From a checkpoint of a small mixture-of-experts model trained on Wikipedia.
Training: a variant of Adam for the experts, 319M tokens.
Below are experts of layer 5 (counted from 0) of a mixture-of-experts language model. Rows are named router (the router's row for the expert) and show model dimensions 0-63. Each number is 128 + 24 x the weight over its row's rms, rounded and kept within 0 to 255. Numbers have three digits each.
After each expert's rows: "comes before" lists some tokens at least twice as common just after its tokens as in all text. This comes from a sample of Wikipedia text that the model never trained on. Tokens count by the router's weight.

# expert 56
router:111115104161098143137105156101090111132106113121114100149128144150126119117151118085111104129152152050155152129115138097124109130127131104085119102118082124125154139099133126134113131136108125
comes before: "|", " |\n", " ", "%", "-", "′"

# expert 29
router:145164101104095094106136153156137139081129155084147091134108168090069115128094108134141166121132107104116116123146140097124134124105088126084162146141161137163170103124106106165118163141143162
comes before: " he", " the", ",", "19", " it", " that"

# expert 44
router:136140110173112141115116115104112152158131146132114109134095133108124115109144133138147125136147160079130110127108178148136129110133116130110142119144110070098129140093068124147098160175157116
comes before: "|", "-", " |", " by", "=", "=="

# expert 6
router:136144097119102168141149126115117118124129107118120121139122148106091133135131125125157106094089135082120125125157180096144106112146158149102152105134123126133145170132101124150114188113158125
comes before: "20", "19", " the", " for", " to", "ing"

# expert 47
router:166134112170120134132143146126119140114087117129122112115138136101126141156146119124131112127152128091120128135120143095105177125111138109097169098146130113105161127119122128139139173134135091
comes before: " to", " in", ",", ".", " of", " for"

# expert 19
router:187126098109095157117130136119122137156155127105118085119147161099165112167117152104150121118147115076131134135106144089128136109175099118075153100142139096172127119120086112127120166126117117
comes before: " ", " —", " \"", " W", " L", " B"

# expert 25
router:142121122131122123111119121139100130122117125097137123122124113119116129119106120161105152132162130131173146155104112095134128099143151148094148089126120132107138125121137147142143150157139105
comes before: " of", ",", " and", " in", ".", " were"

# expert 32
router:153138066130115121109102132150139136124151154104177084102116150088151143139094123115120120131130155103133116125154130159113136162141153108075102135121130155122164147094155139135128154113144108
comes before: " |", "-", "}", "|", "\n", ")"

# expert 26
router:156120059150120141121160133102093115131134144081159099119131139120132130141122121140125082147138145080186117134132168122143137149152113162080173107154121117120124123130110117107112171114151146
comes before: ";", ",", ")", " -", ")\n", "\n"

# expert 24
router:175111123143116127129122153110142124120140119123129119116121161088144118131134167122176133126151142050132121094114136093143087140126138138072156115130079111149114132114078088149133174130140116
comes before: "3", "1", "2", "4", "20", "19"

# expert 18
router:132109106123119148111105126121066116112115135096097123144145131100122128132135120126167157128152128113109124156136113088154113118093123150092147125124104115121174148109117084155124162123129134
comes before: "-", "|", " of", " He", "==", " In"

# expert 13
router:146133097133094127124118125148108119114177133062123052161131123098108107136132140114137105097119143083138130134132110122130116102135134140120147123108144117138156118147109133143120130130142112
comes before: " |", ".", "–", ",", ";", "%"

# expert 20
router:165124115168126118102118138132075135111109122111124061095107119121139130142132143113105121115142124103136115131115185102130121099151138121064156122121106119100088136132093126116127109121148089
comes before: " ", "00", " the", "0", "2", "10"

# expert 33
router:103143099116091126103142153135133163126136138094093120118118108132103105131142157152129136116137139089152146134172156124114103144147101141094178146132097087124154141143126142152139159131148108
comes before: "20", "19", "-", "18", "°", "17"

# expert 34
router:175123116128103110169129157121143102120145160081108159132130135121072136115080111147127090126141153117140147087111159138117146107120148141113130110133128155148181136125106115152107136128168094
comes before: "19", "20", "1", "18", " •", "2"

# expert 45
router:142102105116118101133088145111114158136151148068094063116144128115110153131099124116110133141143108113135137128120143092136140132122112139105143114142122122128144147111157085134106160115129083
comes before: ",", ".", ".\n\n", " and", " in", "'s"

# expert 1
router:159167134134117143104118131192098166114134153100126090135126146123120164153128126081138118113113126113098132134116164131124135144125127120063139096150110145134140152108105095170116178121128115
comes before: ",", " |", "\n", " (", " and", " City"

# expert 14
router:152135117119108126130122134156136128103185123100139069138100148083081108168120108085159103126123139081111150127094142152124077140138140124087156117116103117100136138119085125175140145126126128
comes before: " the", " a", " his", " her", " their", " an"

# expert 4
router:165140131122101113109174154153118122119143128074071088123143153105101154155090111128161109142141121098157127120130181093144143112123124124097163090141119100115142141114110107119123156149128112
comes before: " |", " (", "\"", "\n", "wood", "'s"

# expert 55
router:141126128121106135111124131136112140108150152094135084102151159097130083141105078132141132125156131134125145126108170099093108154150116121094124075161142115130133148120093114121150182144146121
comes before: "–", ",", " |", ")\n", ")", "\n"

# expert 57
router:151143124090114115087136129120107124089119160093172137104135157125093139156091113097132099136156129104155138108143141104148110116149109149107139107139138115134116103129125111115132159094138105
comes before: " The", "==", "The", " He", " In", "0"

# expert 5
router:149150142111074131120119156106088164133112149091099106116129121120106137158142135126105118105165122112125141144149132140131121094123115136089147144126123114133172141143089109165129177137125125
comes before: " of", " and", " in", "\n", " at", " for"

# expert 58
router:132137123118109137121155146156099126098114155066091116173140144112124134155123089128127114128115106135153122101148148115123139128140124144131140101151130122113178145130103105142087173142149091
comes before: ":", "20", "–", " League", "0", "1"

# expert 28
router:144141084135120127095124163178151142118132117093121104133134139070128133164074086169136126128156143090096130120120128078155109127120105121072163095136086094123151161127101091125120105106158108
comes before: " ", " a", " been", " of", " to", " was"

# expert 30
router:146136143149118137123098116138107169131116157098103112117123115156122123113160087130163145132175130115132133133127142128127132119152134105121176102131140113146131163127137112135127138143168094
comes before: "-", "15", "16", "11", "|", "14"

# expert 50
router:163138087100092135121117121132125130107144151105120074127135134107120117150087118118143102106126152072143107131110143171157101115181093107101185125134128096125146143119138110152122144105128042
comes before: " the", " a", " an", " this", " their", " other"

# expert 51
router:131133111135128115111112127117106140120122167076143109145143132112132116108116130121151155115138132082094141161140124125149119125119128122059138132144102135144152139127092131123149153157139127
comes before: ",", " (", "\n", "'s", " was", " and"

# expert 35
router:188111102142104123081133158123102180137099153147125117114119131110103124154097100108137122142152148094120143113109149120114102119110133120105147105151148100138134155105126120142118185138177100
comes before: " ", " |\n", ")\n", " \"", " of", "),"

# expert 61
router:148118093120087145110153130096134135132142075089132090124126159135088156122107119121138146150138108115119137120119129124098106105134105129125137094072120118133157101109110101112108158151137099
comes before: " of", " in", " and", " to", " century", " from"

# expert 59
router:131139089144094111128131155112124176100142137076119115112125145083128128167129108127120124148148168104145151086112131126166151123130178155103162146154137118156170116136108101127150162091140135
comes before: ")", " |", " (", " is", "),", " as"

# expert 11
router:177117107121100108112132140164137134112129106122120122124113141102114141100098112139134089147145141086155114108123169101142128119109131138091183121085148139164132151080089124141131184111172123
comes before: " |", "-", " ", " (", " -", "19"

# expert 41
router:123138072116127170118111123102120151157184171124133107122123138112150096147109096118148126107136174092084111114133116122143124114176131146107169108145181096122145148143122129143126137096148078
comes before: " in", ":", " to", " the", "==\n", " on"

# expert 10
router:156124108141099101123153159077137128095151148080107085138101143133121118108101141138104097118155143104118124157122139109156182098143151100101183146137122114130156123110119116155120141103132114
comes before: ".", " |", "–", ",", "0", ":"

# expert 8
router:127128164107091114116115139088088099135105163070125092132125145143145100137137151115103087124172136128120143120111173136143176127121103091077154128102112115138136136124105134161094150133133093
comes before: " the", " ", " a", " his", " May", " January"

# expert 16
router:189155118128107107130127117127154126090122163074113098125114122135134159143097120097166137122164145108158128139124161119118146144122117146066127120135147132130149125128122103129157133128113127
comes before: "1", "0", "2", "20", "3", "10"

# expert 17
router:118117079143109140158131115122070143116110160112165090085102132107109152136076113158150140134155107109124141128140107145118162128114128109079161109149112146108157144144122107160131170110158138
comes before: " ", " to", " Party", " %", " Votes", " Democratic"